Below are experts of layer 5 (counted from 0) of a mixture-of-experts language model. Rows are named router (the router's row for the expert), gate (a neuron's input weights, with its number), up (a neuron's input weights, with its number), down (a neuron's output weights, with its number) and show model dimensions 64-127. Each number is 500 + 40 x the weight over its row's rms, rounded and kept within 0 to 999. Numbers have three digits each.
Before each expert's rows: "comes after" lists some tokens at least twice as common just before its tokens as in all text; "comes before" lists some tokens at least twice as common just after its tokens as in all text. This comes from a sample of Wikipedia text that the model never trained on. Tokens count by the router's weight.

# expert 3
comes after: "\n", " |", ":", ";", ")", " is"
comes before: "-", ",", "|", ":", "=", " /"
router:489449411542523495464448543469503503532494448610570476577514505470567506510489487510438486531493490519516525563528516449533529472468489477521517465515503516571530438471453534484469509532484477
gate1:473524498490535520523465522448521468479526526518472433504446496547481492395494517511488513510458502526408474513481535507476512536515525452507544522588438479480527508459543500435533429391457524
up1:490460564558479435518469504500477520525564594504531498497583461534524490546547514521475386532541509495479547442484483469538490465464443484557550439468483521547521486435542493506486472550559495
down1:462521529547538496484528515540510553469551493555494570443499521531483551511487472466460519548485502474455482421543494480473476501477428529513546467534439472478528536591534500521554556471457464
gate2:464539537521483497548533455489466508513512492503451462548565496525519574474471464507508507473474537472571426595582529459527527494465549510463557496445492472522511504508506454497467493409566484
up2:472559454487438525526485435538484573489481551482510446581516484477502514537527532485502475462537495476561489434462424484475532470456423507494437435511560510429494447561494510490534521567523460
down2:439597435458484434531477491474507472535553530508500464484525472504534553472525490567533498532521494516440459515477487466536480545518538565471513490526494450536527487555494514551478532478519430
gate3:434518494529481507467485420486524518450479484470431555484500494509504494518513531439590491498457522471512468547469438456536509575412545515531567434442500469510564473469523524567488469494467432
up3:481468483526527540521496484460517473569502483446470522524448435496525493417543479558411473514469461483484587470479526520537506484460506452510528515494550528497505524460518541544583542513543432
down3:432471429454538477515571569521535465457575546543519539462491559441552491505454465525541533543525496473396450510514536522499560500545529451538492554516442527498538508524501536557576460511534522
gate4:466484529497523463491487521510463509527504517486510555490471570482491480579401525507560541518467419479472497520491521496477471561549523505593531536475483476528487507598447491524501433489616471
up4:484480512486483453483489517481443524462506422505484551436478563563460470521447480506525551429509476516540513501540558504495510562550483501595557504473520543501515495565449531531470418436572453
down4:579535494570426496488499502436499532588486552563424476406468491505491585422443511500477515511511398540523412548581569521426502520486523511512521417506467550505550466517524495494519560508516463
gate5:445469490482556461513478518642509512493462511562457526452497556487504480528543521549511499494515529548457480486457461505511545501524502457505489517519470555485539570536452503475520454467501461
up5:555540466504440456571471503401503543484551489484504425553533470529466454453528519521510547487482408525541519454499478471501455486482480450541520508492516525507492469456508526495519493491460540
down5:531450579479508517513502452457471501482470555438504567526513520496550542451496478524494455465555528457580537446474453474480532556466422429459533465473544549532510499534541565512609539498485452
gate6:533523515509526532468458442482521519511478494487524516556480446504440482478517487498512532500502554547547524467485517559494536461529466508422524451472462496550491517561502509505590477569482539
up6:533520534491465468496500474528478520493546509475555482564497524464487473525510509463470450507505477526542461484417573484496456464507532481513471535531468562495524546482494526376448409565532537
down6:510520574486576517527501496544467443466529513482518458493468498510445488501499469468466499442489529515465550487577469508433458540513457469506536526553496561525592472430445549450465526584483542
gate7:462480541435483462509574472522484563496489412534477528524509523530504496548567484481498550476521537494508470478454603512479442504441496529514497544485434541525580420520526555570456423523523532
up7:496496469521516528488562489470516476487561517496450532498476430533396565510536469512479501587470476469426528562488484571482485550472501475523500522545428476546548527598476560521466529429425521
down7:539466488505557534465436462451486525391479522504594510402502571460512468486480610452501518550401494477441548428496395450544500540484542512496540466487522463504527500547603453494533485540580526
gate8:475481509551449447509466526526562500483513487476553537475536564538546579512447571549508557624517484476516493497517512476509556536512521499517493580535563574476494577529526553513557535372595417
up8:450521481539520480555511457498506518562553561402479566479405438493524497494468500583504465546519524506516500498470480465549495535500537437505553466531445521537457492496551471468505527419515487
down8:459538478501484441515486506506452439454552495497527557495458494516509479496506547570590464545496498534468475407486534505517506496417565511484546506479413416466432570464458499454491478458527544
gate9:484506438519546556441536502552563517441566544474532459492498437545482511533495464425476500525485451537491482494475564523461502497466539501534581497555500476516491497518499448587486379474555528
up9:380494530507554460420529506487496492520548521626511433509444539478596503468468489467517446542486531535471562488510453520481539449509461497552449521476486526504465472522414432525495514504480591
down9:497574549476487561460483482496577578451565448505435453447389471547495459560435486405397521479536551534497511523535520485509464514479553507518556479576469510466576562420557525487469510493453513
gate10:449465514510483438468484540547596455478568517536607513493455538456463470562494507455498504513567512522394512509483487509491530508422537475495476499514550524454472499548467464552465437458489437
up10:567517435452487436483550437520509465506570522533481458497478441545492590620556530494518483508511411527558464492538487495496544566482504491424488475500483442524464477465492521516508509564442509
down10:505444554436541502553550458483582450437547538523509486520484507558504498480488526521565490467465466516517495476500500553422460475459511507497471493484473479477518508538484476524421450403545583
gate11:488466473489479517465587530518511430486495468512442450547478566462548542535547517479472493509394459500556466531514564535503502526518472514477424544493544453525484471454524531565523494581500494
up11:487488554520532516552442452482487529517481510468508540521561581533491451505503487554456508445502503544430456500442444493504507491507489435479519430490471527467544449523474493414462549453448507
down11:411567523585544445410452444507551535472463457475510547489510545515531417481530469502436452520543548512556483554442497472517528529544568497588449487530439484527502571544539520540542457446517494
gate12:447472420523557461528568494472546431525505545511478487521526478541439497449513562435532460443442471532497448540515434419538426516437534526418476590561564456512515532438422496501476400407470469
up12:442503476476505418434465516517497528471508518555457586462572542526500524548551537459492514486508497457530525484440477429449476465489437479533454569570537451509577588452540518494494498442521491
down12:472476527558448421539479542495482494508463483457464500481387487498473479491461506493570480512441497441558471495529452514595528407491482497434501478495508510475485477510546477517494455415482492
gate13:564461548452540476553479562474504475443548517539492519474511521480495555548454476490429401495467484540509462524511573483542553486558534488461575481527507437440505454479485515537460514503531535
up13:472491456440519493464469481491437462455471482561476394525475546488442578506500360508435526523473496514529446547467519513572571498533470485502586464537535444494509492566544525490441561507564524
down13:478493463501520537545429501545511480507596509477473480510431529473481522524452554550452465550542492542473503528515565423490460472476512612495427496508518524522510511483462491595519470558442544
gate14:468549524516469540559539525465503514486508557508499534546457478509435501504434461553444538566515581494409448424480409517489476504483558464496589532527417501523545399546482509540514457490513523
up14:500424512517475565531488557446440535466507473493536523550457534542415510586562538498484484599490550489492497479470478525519513499444512512551541553478438535526521502476452549501493586468498493
down14:493427484556515552415461548433537504498472524466500513522519520446519499502503438502471487484513529463520538429513462519445479471505547553512448485521423443510440544487487459515500611440485450
gate15:538507470553509483524504438453555520446565626446467500471538534501514496411469495520486476523504549547456460451503462525474524586495536483491520469532444518450454462511596547485518501518438499
up15:531498505494505474454490548413466460569467353535516528496500537575478462495465521464507473502444480447508529511445554434524536441510516526489480484545518485524510510506457490456459510529542493
down15:531463506564457484434497509447492507449510511440467542522446485500509527542572518598443555526462480478499478420491512438492583526465488524568514447470499523439490543501476507440450470464527577
gate16:521495531500517419439494510513481475423458485517533510447462480547430462576533481500496491456575448418540455479537485481513499508507508445519540544532459491491541545492486387493479464520547585
up16:512533468512492571514505504476505549524559511437456521547553455451567596400484584499487540490444496558464575551495517472493530455488555589374480469529515513512422449486559553546540599460497448
down16:540544542502544497487447481498456469476518378550537533532493534455475440594455505568457471495516527452461457510425423510582541495535510442504523468534582481494544497519464385535450486469555511
gate17:532480574477421438450553582533565509490459553460525440538535489495573541491465458470461497554486499495528454524571644439492518416492518521513531440447489489501527437508430458498494451558456524
up17:514517442552540490483441524491450487494456536488557441501531444537449539514561496551471504521535531465455447438523522499469432487524510539480553467564548494500436426568526470569498455550468477
down17:542530476586542510474460416442526470552497535481500473505454437503476445530543487587491534467432489494510504492533496466420459515541475595458551470521512420509470446521484571509388545527472469
gate18:462454520525516514491454496540520388530513494517403461555462444458475532481467458535489475545507466488440580481471529529497491548466474502476494538499442482463481471449526497544543515483516532
up18:537460545488529454509478533506465547506492469502492497497426541517482421504436522566523523467479459517446479549538507524542477532511404472542429448466425517525515531561472451505538474537493486
down18:497543529455564506490548466525578528512524576535531544433499520461533517453485488487486491459417522453482555458457510567545403529527602478520478528528505455441520479455578524459559509497489456
gate19:613518473542518541464475409468530572535450487497552536512453458584458510498455517481464564503439480518475497485471447518582529560472477508520540517433518441516484496494517496450490519484537489
up19:538543495512557548496469486430445477458509489533552491489499442570554547523496481437381511460509494511496504588491495530518505468473485469538508483499511464516547543494488531485503472516530574
down19:514496516509533447478531486583555453504515581564515511532531512532563491535497455470523477560550528454500520482459509571473475525486492520466548476485470527568456469495516488444455491453497492
gate20:581612534478495503502444448548459502488479528504475586530482542557462567472490559510520493453536536489570536444518550561582474464520457610536471577464492449494535539465497546490429462515555517
up20:492623546480459452546397417544438485538465563521478573483493547521477510522513526504515513487485563465483530504497562516516508491546450543498494542453505462483528525430487563508463457516555490
down20:505523431513499418520527516549500458482528449566449430481530512522501512475517501486494495483459482508525471422517426467531510493501523475516430447515484421461508534558508586537439543402531491
gate21:469454582498513529554524493484470501485463456461474508470504536466508511498408475559543473506517475444479466484495550461511506503570487542505516512446507513525549568484467515533514488496486458
up21:524507480497539540398459539491582477494542552523440516459515468531467507436564505485440517442484498428547527551498506532456472522489488472452405522583442469472429521541508451492527474558555502
down21:481487533495498573468473490457444465475518537489554550567529595495529507517501522489578497546457555463482482550529555549536476558522530543528521562521423525459563449492525523546425488511506548
gate22:531419521549462543507491508486545522570477493534483543485505461528469488430471465528504494580384546464458526443420511438453458475484463513557456490446507474519559487407430535509478506490507481
up22:485559527540507493580518476500408423472503513455485455489516470555507460456449468472516504501453534535479529541562474520478488455518483458485523439476472465469489485484518487522457431552493508
down22:446479591526456485467482477474512515497564430532512494574419517555530502521551514477485471546441505495455506547425504546525484483543544438490491492534518538479519475527482566477438540550527448

# expert 0
comes after: "0", "9", "1", " ", " |", "8"
comes before: "0", "3", "4", "5", "1", "6"
router:502473466490487507525493505455488532459494467528506424465588472458431484456506506479461422537477486605544471542489501562422519466510534507486470508478480518447531509522533523547465467546519507
gate1:560465543494480475428437572502567540474507509556473494425558493487447528557488398536431521474532539501484503500462471556488481446524525520464487513527491444465449482496479511535522575497487501
up1:526557530499469396418515585524444459510527544500523506562522466531468472486451420473489474500503526493471541596499580515461513407513531468530467581433555467499421475502487527556572491425499556
down1:481549448496497445491504464543518496521573495491480558481471360499573519489543485532496457474511543499562470494553486509518455493481457517495524440527494564455506477470480512495520497527521513
gate2:441532469493547496458463485572521458540470539581480516493491572497541459497492525523551501443585510453484562480516547504596627497395445458554463560461489430504470444492529521491470458516478503
up2:498519527535513483506496495447581422503528521488472561483542496587454543583539470553501513501589463554559542550498480464556579532514465491506493509461493438560490499526483501451485489440449553
down2:486545486503561522500536526507448511513541477506526458452417586426575485480494463474537548541540508465499480433566460509449496477494539536546462478483434442553574485457519561521515502472489587
gate3:501511504538468457450486501482589504504528518513545496477518604570486540469535501531483535458514538529496486437436413490556541496448462473539423508518509459522401515527497456461613524501480522
up3:469439550500467484486481561462546557521545514532475498440560437490487483476476512562474479451483481501464431394433477466477467548481545491462507519586519516522467535528499543547497461467528500
down3:499485443484453517465498550558471483519578484516529442504503499491450513583482455503483525477459489480516507516453465494598517468540515573498489487502501523581470529508483488396578483460457512
gate4:458512522514513437485499581510585431446484526477510548582535494488553622529481465416556498510569465489506480485576508496559500467451512486466469546463448526452566508534467475476525505462467528
up4:420508460508489470554565490474493413504518481485555527494518450517521489498511512502488514489470465502451523553511509524532490466439490465454478452551502547454487454552418559541497489476420529
down4:506488586513524446555526511517522545493472508527518511475540451401492490533457534472467446555525431545505531535496506409483555417554443551470501467454528425506556408496507517503515475555573508
gate5:531538494514510405490445483433541482520489441432453499516530432557517501459472550549508530506578552492481523553522460477585500462453419424496471488475438486523453485427476494459527491441502549
up5:486548506473424473509477529461474509515546553467535466475534460545483434435456551535518474517508554510493500543529484509493457493450460458567440449434459503527440503431529551500541522414524554
down5:549492498476603555478559590558521457520489454553496579489484431528521523454530490433468497526444480520468531408520487499521451527457447489514480465477429483523522456438479518512480472460489494
gate6:537489442490498383427519595477537471498440427528500502466524576526537487498494514536456507469537522519472479476506479507469494516473582415467497551527494551492565487493517540536509482515440474
up6:511467449524496446492515527451484474487482399507495497470482479519525490503545468523469421420604451533448499446505467469531518515455508414469547548485546474474521505473611523531520427524451527
down6:430516545399489493441488513513490535527489505405461490515516468509506556526513418492490497485410492477476470530466516502554513513532475443508454440479447532472495469465573485581516504435529435
gate7:536534513500507468400513449528563452531445494454455546536515499552478448449523501506473601519493480419472503428481470520501432475476483484561463495489459428479559460467555488474454508510503535
up7:457489513469526575581468525447474573493541485534564503457510452533503595481427562514485431512459574562572497526454479505535506562520511428499600505542496539483463505574534584495504488503506472
down7:563500438534499497520528523527453473495517483548543448523483525474479469550466520485494459522495459550503482521505471490575445562517521523408503449494576558478495482509505416539418503407565460
gate8:485436530522525481479493452469476518509476581524431539513554528491447480538503484489456541472529535485558533518571450495501437443533474440490485475448503433421535484514503491454540493488498461
up8:502438458525499474520502487562482451492508550503459529487543539548543505550569516523439503535481585494490617420554476521399467502438529414466468498514400501441580478497472480499567507518524413
down8:503466475483470531495486508547593510465471483528565485421604480553509537528533405525547538494496497512551452444477457546527583502432547490476485514586502582531568538533509483466543488533562511
gate9:455459532489518516596491451518606536482518533436468499412465452464551516514529495514554496531500477517488522462558533444489574518439528455463525436517421537493457439469524549430428520528450528
up9:514517469515461544449527523497515431492448498545505475576523575512518446517462488529449503482483576525466505503492477571515431521546468504543502530502466416518461490536518472532551542503468494
down9:486497527572546447501481565517464495532463537438512463520482483493537476529480564469438485390458547510461458413454475460512494529509549503481506477548538534523439526439533446437452549500495499
gate10:450510552570468488502490560537536461527518538509501472518482419617489486499481466550497467461444485534399552511423498529491520444522543522593450491557494497477516479492586537505514602480381484
up10:543501484577505465444456491424458564511425386529489479439528490542455534596557492487468468502498521507516436481438618514510561451487451548431479437483525431488491472477508466419493472515503492
down10:464471564425519530480450524534554496433520482513496549436470440433587550508481477544409446499499532522524486535461523460596509486416520468478534535484489493529505525512527494572558427458448487
gate11:463502514611454419477469564468472507478537494505516496494497523559556473513492525421521547471465524526495496522503470520524559423449466515489501456591474504516490474454494484478512569513436522
up11:480517492354558565546528415538531516512473516466532550510503483471498515524475512543530449486520442467491557477438603475525490558522489473535432541440524462484512510492493605494502536456522537
down11:511477478544583487423554423518542484484484486489572412488461559493524530572577560485554493460521574529607523494569433482477530492389445466544507479549522482515543499464469504524485484480526496
gate12:514481544425492511477535550500504464553460505492444500490479480492511508477496427525461572548560470520564423520505512437506373527516487533584532451450566500515545517560471464479489496480478492
up12:506554477525486511463434470464520524507531525425415508577508499480516487554463499495452491440442516470436454463457531556475592509466535549478472500571409530506455477532593483508441509401458521
down12:512500525515544432530469510493441524478539587493508448532475496489510497517455461494551471481496506444509526544560516497406520500482563494486489442499531510499406485517485510472510560596532494
gate13:517504498525494609528500509505515457524526457516491501503475504510515462560466456565528480483473513496481560449482543495499546564523481573508522472496497467515599528504511482488506447532417495
up13:483508480470534438500533503518503449457513525553566490496484497490540477433524541491509580527552490546515546476505449546512429482460547402471440510462512534511495450498479459520451564556469521
down13:466414541464438465478457516507552559540484456465473427572481535481500455482475452486542493405482440467411531507486522493518514524570540512598467534507531527572465554486545524516498563457468472
gate14:564505476540583552437513523544447447537532484482518550501448595506530445529448489501540466434524472503562522482477448491486487507616497517480563575569534519486560569496497528473564453497476563
up14:521427482526511610505490494556448511488527506463580531505453550493511502551495525522499447538496480551501475553475442479461490481567534504436586555550528505508503563514483543480532442554511509
down14:489524511480438523402484488513508512516510514494495527490508487445520500477501465504539553438501519520617512589517508488523445394519524431560593479533435467422536433479477475504567494523521496
gate15:446518447447519446471475488503584435529466536463501494471443531439481394542459536402612506516473498461491501497467474510556523493477542519528530528500505511475537540506515537509477547431446497
up15:487507517494465546551484497531457595494513462476489537613529440507605609445495485526457490447497502491593570475550544479500481472513474465460512512456517441495541459492544487584487471527541492
down15:505446543465506435555510482523550503435406482487526475503527481484431541497497494488542468498494623480475472551495498504457463484445559482488492479523514441461461516528537560551444534561483486
gate16:521582467525511506476436532529584451440524518544593566489519465509481563485476516478560515561496511469449509551500480558564493488452457477499477490508468443496584491493490498524407533534441557
up16:426490549426422549532478518502458487547502487467474439590509565466510484550551493517562527516506463489480552502523566462445506572537543551564519547544542496507436535624494505504567463431512432
down16:478553534475489503585501500462572518561532559480447472438518521479475466365477479505539492488469534514488481462539564446500549542503593448515487483480431500478535446432554459528447512434431477
gate17:463471587475536549517489503535463562523542602471540515515508508481503441484478482510448473456567533508487477456551507523466452523602585583547515530541469388569450516481500503482507501434530568
up17:484416511520535515488545506529426552479572539496544496470518521473513503479503515505409458519514529546524551393522501543459419539571589519509498484542481389533504494515494422504470488459507510
down17:505542540445578506555492506554556499503525527536468515468543463505576492577485553482429562495501482482497478518497509515514418451509544506406457438487481452455582476534559501537454476557472529
gate18:462492516565525472548559427478428437481560528469471460489497429495495494476454434492482484530461451496545497484523448539528454483495507539520488415443496459562478486483492538507544454463441554
up18:515513526668534503502505486456451432448568483483507509477492453500482487455450413491528473496435447511539544551488425561508554503509505472523515411525492466545481511436446555481513518488444602
down18:472464514538508530529526511456459505472476531499544468523447533504529467533502506541520470535522517528490465457496414515436546527597422534519577467587447465499563430518379514466528511502462500
gate19:507525512512506539468415513510529525517507507535550542518478512560461468469466505524572519486451455519504572512466450471530496558526516458476460578527472494505419502399507475430471596525457568
up19:496499520559461446518500497489516493554469535513475503476561454522475484582489617514495496454419473518428492544507470488536497534537467472447473522555508431515511481544493486462506482501506497
down19:492436485439531516515518518462448481435519511489557507550526513523514501421472470476564487583553459457498524541528545538479532494516518434458474461501457464524494584542401539472553460517522500
gate20:431427482461546456541471444482541526541528505510512519451514508543500525533530548546466464453595573518485589506476499480496493455550461449528421579426467554467464498566549452415618503539449542
up20:473503420483577482488489505436551488513510458476453516463490470478512492514509451599474489476508534543541483500542475544525490495503548513460408570501445519461396492554500457491542531490422503
down20:469509413516569469541431542539509491486463458496467529532545511573483542525493490564481584490454481545526545543469518498444478512469517428504465407529489504477458477562499470501526467467552495
gate21:517566457527544465493504517454461479486567477439501481512453584472554539492543526446501513543461583501523487499518526533491456493553550393441558496520408403424490557456443484472534472531502442
up21:502496506494494431501459503471565480476511508479524554512495534579521466452482515475479515465537548500589488550511531548436425489459514459506541531476474490471492486471502564528517496497557531
down21:564491499527544517500505604549508501475516501475472532489524491478535582435522502536464477472533588538493458534533524547470483413488508493373463455512549559475496503519469412514475544468391417
gate22:482515488461549560502488501535517421498507512479456532476553455521519518492414604485565531518482457475554451464492527498531550478499516494497506488556544529536548519525581482464501386569577547
up22:546492513507451478463532526491534536477562466548517490471521542487494495512491515470475396453524494504493537535503511512484475534514447577453477527521507546454485566557463497541543546480518458
down22:534470551530483553467530557551415479479552518523520546430498517464458525531545439489557491458500525507495528442498508514449502537565492491495495420556499508493458458484464529572482559475445477

# expert 1
comes after: " |", "|", "-", " (", "==", " with"
comes before: " |", "|", ":", ")", "==", "|---|---|---|"
router:523511442476482427531525485473531453579484505588548521469514531454445467526557547523540531485512540460434518540532488540544521536515539479498491464479470501457496488438482442520601528519443511
gate1:484473584497423502505499476509479521475578562455473517506551528460538544584500442486484501520563525461470477517501490448522546481523460545414527458506485540510550435490448508562491522572487472
up1:501500518541489455469458521622587485520436489554441498501520462533492524441445490497542514666509498514522522501485519500529532480481450528560440491479467534532476553548444495467423541486538489
down1:489512517561538509517569494489461525472496503385487459507466437520485514493513510573477537455512488559463553464505450450496515523435500467402532480549484439472500455486533498447508450546523501
gate2:550433489461510514505556539487481550499509472506532459519435519475530520560539541488522566549465574525417549570503504448459402513505498474537526470535452558500548479510556488479558526450482493
up2:538445501531458513535492470471466556530486507476566532481593486466511541510530569504419492415488570487423552529533519450512483517465483454541534398514481497514490477473563432460543565520579501
down2:619552474570508509542501469477529434553496479494478433507459458520442441518514463513503447483415537499438503551547535452485475544535523564443491506570504417506489558523440524527536404504445489
gate3:597553513534440500497524507448484502519544447482570506487422433498477582542458429531497472552487606526492476460458494536472522564479496530497529498515382508561432485526519494434447527447457532
up3:454499525479504513544486492567547498488443559528443461526554560514466485490494532493499570412533449531474547546500516462505472482533460500490502490506505477484480512565496491540509501563611491
down3:443491547482536520533534477515494484485509511497520522539481485566530570469511518515537502429471474454527524521592510434511433487524460501512500454518517491503470531543542373523543506542447581
gate4:487533502504486492542571542537450445511535463547513528539556507469534559481473531549538486548479493495448499527493506543504511455496483537490594407596470604513419542559589519447486530471501569
up4:525438500431494533451547473467597554544498448535429515497501546459493521530532445491499602542573471490468500482451538542511476477485573463443458520486541501493538432519538535579484529575546503
down4:485445467482436484484528486512537474415511477491528467490472535516504544541551464484490548518543502519530592511506507476473569510512549552534487493393518537516480538505501490503522500520499518
gate5:509567475521508471448479500475413520544514531514466461456551421539501493455450512559435467544447479537439537517483461539477468501512485504462512467507610564447401577464488446487476487493545502
up5:496472485528525485475446494566513516523490489526448422457486492530522452470493521498487408509478489488557541486496475517501508509483491547460529463497606503453411571543469500437513476458565484
down5:462468498432598557462556571534450502519491476525474531472611502504492460553540435551588538517471487514486508454471498517514525466535484512439507523514529526466483522498477468511481532402422514
gate6:531433494501458451527500468442485534527492428511495485510505506505517454573487478522469565523515607491465506491455492544472535503492554535484523497526448508552529464517518553471487457479492442
up6:584446505483491449482478513493482471483466462545487485496466516540519487611453477543477518518466562483499482490476498535489557483471514551541474461505445529540556524495526506461493489531471481
down6:519433528520459483489502536436554487466552542414495493465532466454433461463530438612474438494539464459615480484468491495497557507447482500481520538518514464481464503474476470490469390520434460
gate7:534558512558560571476502515462501430542516502448495553549439458470498450492542590449525492499434460431455474510470548494502485523474461457579576443454529498538455544477454374441511470479481513
up7:492470494456456526532555438393500556433562482446487515561520542481542568483516568540436454507402550559453521577557516542472566539477523538498496489544492506438492474547562472484416566521419516
down7:498514530405499461481538559485547483498486581543424453480477485512497547487502464464512475498476498545459504469511540497557534509488506501517484526501488490498494505477537489523496440503483573
gate8:502450533505478392559528524471514517549488516458467488573519551427496475554496485497495488580544508456491470449452589484488544499474479459522491449484408506489519516519433531472531402515513479
up8:415475560512517469445513460494542491561540548444464485529475529514497473422461489569496519523521555525446494451457535536571492572535546508549521530448506492491432500518523475463519517495473444
down8:475459465559546565483523535533502486457520494493525549516446526526470541445470463448521472451466511475540462530462538513457418460495440482538501558508536463483565530525456540619468597495426505
gate9:517444516569428558546495435534554504498502559494444569443536542494486519552493579427490498504565543534493489544507472486523573536516488487420529512560481442440526481543516437453441445502421499
up9:489529485454506472430516563474502465464509422523590458569532507489570467487496415487483415500488466544502510442524590444451456465485561580575451440518524545543436551481526627596554519478542471
down9:468524487487497437517437494464530468502446519526450530464456507513478443484466472496511556478546528528398520485432569513582517509495424549449527545526458521527504476509499501464603519557487538
gate10:490520488538488519483561523470544498477526508510529619514527547465494404502451467521536553378539500551466523559503525407497465508523462435484562463523515489539509484518491500506478470493470500
up10:371549497503488492512473441469469491505441514506464478475497480496478546459481450537479546527513469454545552451466488591434495590513510535467436427438512502450545482569601501546467492502528492
down10:572568507503484523487453465432488540530424505558591518499492535491463495508547505517443502474509439463495510518515485494501579569486574530481551461472537470440545525522462423491490490451437487
gate11:458493463491448470478428531606490444393495509550476452494511459394493435549532544492465465489509521489515596516532518461477413490524491532447417523407563527518530502529517563469490509499460485
up11:550461507494557486532549441538450556474526474455535473468517474520556589511518491517467405515550570535492478482493485457500552512481491509455474420603434488495525516507536451435516501524527508
down11:401490522435499426410484538541469518421523510431509509505487476462532502492464557495508529539470515431524556527499459495462459450547532512472421544481444538571505543507575508509501436526553517
gate12:472417530460499499547441454559547445494482483513559523522551539458459496546478465477474553551464470502499473477492406488529484456477480485556499546451469540519485527558500448532457528490489489
up12:579508489463505471401491515421482556490545428527504502501537529509521491444489438526503478460505518499585473443519544557469489472572517572503499489462529482498457551456558501425521487462532508
down12:547512409477498433478434558540551501504464536503451494595442552554507494523433511505522445450482579495507509523540483511479490526583508561495492435558515430460480550565448431521524506526506447
gate13:498554509536590454480533529557492418441458475460489469494515478550443488477512494454489495544566460534483500470485555471477583448514477526536503530467514505532491533484496460464568458616522525
up13:510518509485481398504461457512519431503540545550509450409470521568486558542452455470442509470484515502507483426486504457475509468542508505527476437528498444466505515483494545483545458472504532
down13:503579446462424499578412516529533499502457500620520455523520494485487562440474492466557478467514465496383486611470573483542532491481460504520457445507532500503537494533566474501419487489509517
gate14:558535478545503499557454499500564572481468539487485502416429514469508489551494450477493534449487530432488517516396476534648450539532524461508494477408457489476557533486487466563422573542418556
up14:466509535505474505448572480517513472527529491571513466525529460531493491525539442499504526544497499500479448557561506480443505472520545565457512543522484477495523441487528541573575502536510378
down14:568497514479418523435477426506521532497500505476526511521527434512439533489437537522472518558539531507502431575477517526470502523552578481510529550545516508557487447481457464509484579539462546
gate15:499499531528482485429549469456521526435527594564528554543475488519526521487456475497453516470465538459539567526529563535439452486486542565503406520459417523501501547536441462483479443516549488
up15:484593538500502500516452437529467513466475542508449517489470461505492573422462448492489441497521434479536519509532565521475486474535498489522512492501479442471483537519443521492506476526547442
down15:540487452441498525475413509500506521439545437619530516575475526565511488516465509526484560526500545497494472553425541483481478532491520464524513527503448501451474516591504516491524432537445529
gate16:552512514541483556449462491514486517481575523491474498514472587540456449484459487553566509502493528503484478451485420506426550540503524499445510490558518529512529448487458472486521414611552374
up16:528535523546438530485488476550543514418566570461494523520465520513484422518495481498527508526516522516482444522466447433449541546467531518498525463527529496491572498528436468448535418644543420
down16:494430464409512514428504501543461436507521554520477518504493457536496472451493540508505470526550530512530596475471458483452523525451548457453488450567552477480484484578437479500502459513522568
gate17:580518484460540527486539500452456422513485474479557476553463514516506554493520547615534541435352513507508522475506406509538476517458534527473474572458494484589486532495556488465483463498540486
up17:455545605506479441601478430521525530564493518505449457469443548419500459441472482493552450514541554445442490524501506481532533506530444451515413491528523519493505416557463436521514490609526525
down17:456478477437490530407464570537543468477508545474517483576483554518572534457543517519517490536454453470480454571445529481574539545564505568468430508518449455477538469478516522546477541436437492
gate18:469567478490504516523432533437478472509528508477539518466555508488506524443469539487453488440500546518462492494496583555475471514464571497507534524552453484502497512466580555461488480432454572
up18:453559541503520528541574438450482485467519519473553553429479568558502488504474495515448520456550587505477535521573585512527482456518540501498452520456455478464481477508548529471504474454454562
down18:448447538480498476515522535483549478486547472525543497530518465504501445483497479496460484501518444488579514450536530548488479521543519462439427519623522420483505440560467488466460531540562577
gate19:513533466517446481501504484555536543508507514514425485505519504501514556460521523517519475458519518515516507582530401502481480504471531489462530444497462392531454478553504550490580507517491525
up19:533537467511550530559582481420540413515560563466489560486509462419620523519513518498428515537474549575389580472447485478490539496467456481439503528567507524471434543455587534506536543548489515
down19:483532487525503446504523500543502516485506448477459492561442529522443501537520563467469436507519470485538464549464544464525476542496490500521477460544463424452502471547468511581475481484516456
gate20:499489496516456511534474507454475506514538497466491541524422594405461561455491506515513479599535504552515463438469548482543601502559577567476448520444465488455506490525468522493523430542462484
up20:516510587505468498535509444480459505506587486508452476530485575450470560463481515479488492541532495594505510518505545483571591509511529583497461453523488485509402540505429472522524416457481488
down20:517541462515493462471505524426525479454491566474543457521493549503542519543537556441612494488548503404532460480516458461543498471520490496517558570467423523431534501513479515576527556541565469
gate21:489516521472550459520423495440508512450499555489498565482468476502513491493484536412536471510536471471517530484532460483493537492512506450521541569437508499540521505485395431547492435466483496
up21:522520483504545498521439535489509454429526503519488519518459522504427519483485531474487479563542496512548482472548502520475541496448454631557514547467501523470513528505457554494540465491548504
down21:558459429483524459478401500531499502433550552532521521500560491469495499531421422490619484490524477477503449466582522534480475500484477564537397417476518444473490490486470512547475517418503520
gate22:481557507444499511508465563515531507489519421572454447538517496450433520465491490471508465597519570552453517488497479494488461497466410494461510445476540559526560473572468496506566488529523539
up22:513524523573487520523494490497428532480512478451506519436435426562549501550544541498536507450473417477542499577453496518500526484463604493456480579527462494485424500415522463485485561446491427
down22:483553483438533402494466501520512572466518427489532503447423582484453494540587448463448529497422515448519521436473549525473456526413509531589529511554496524530537495515461492511482589485512504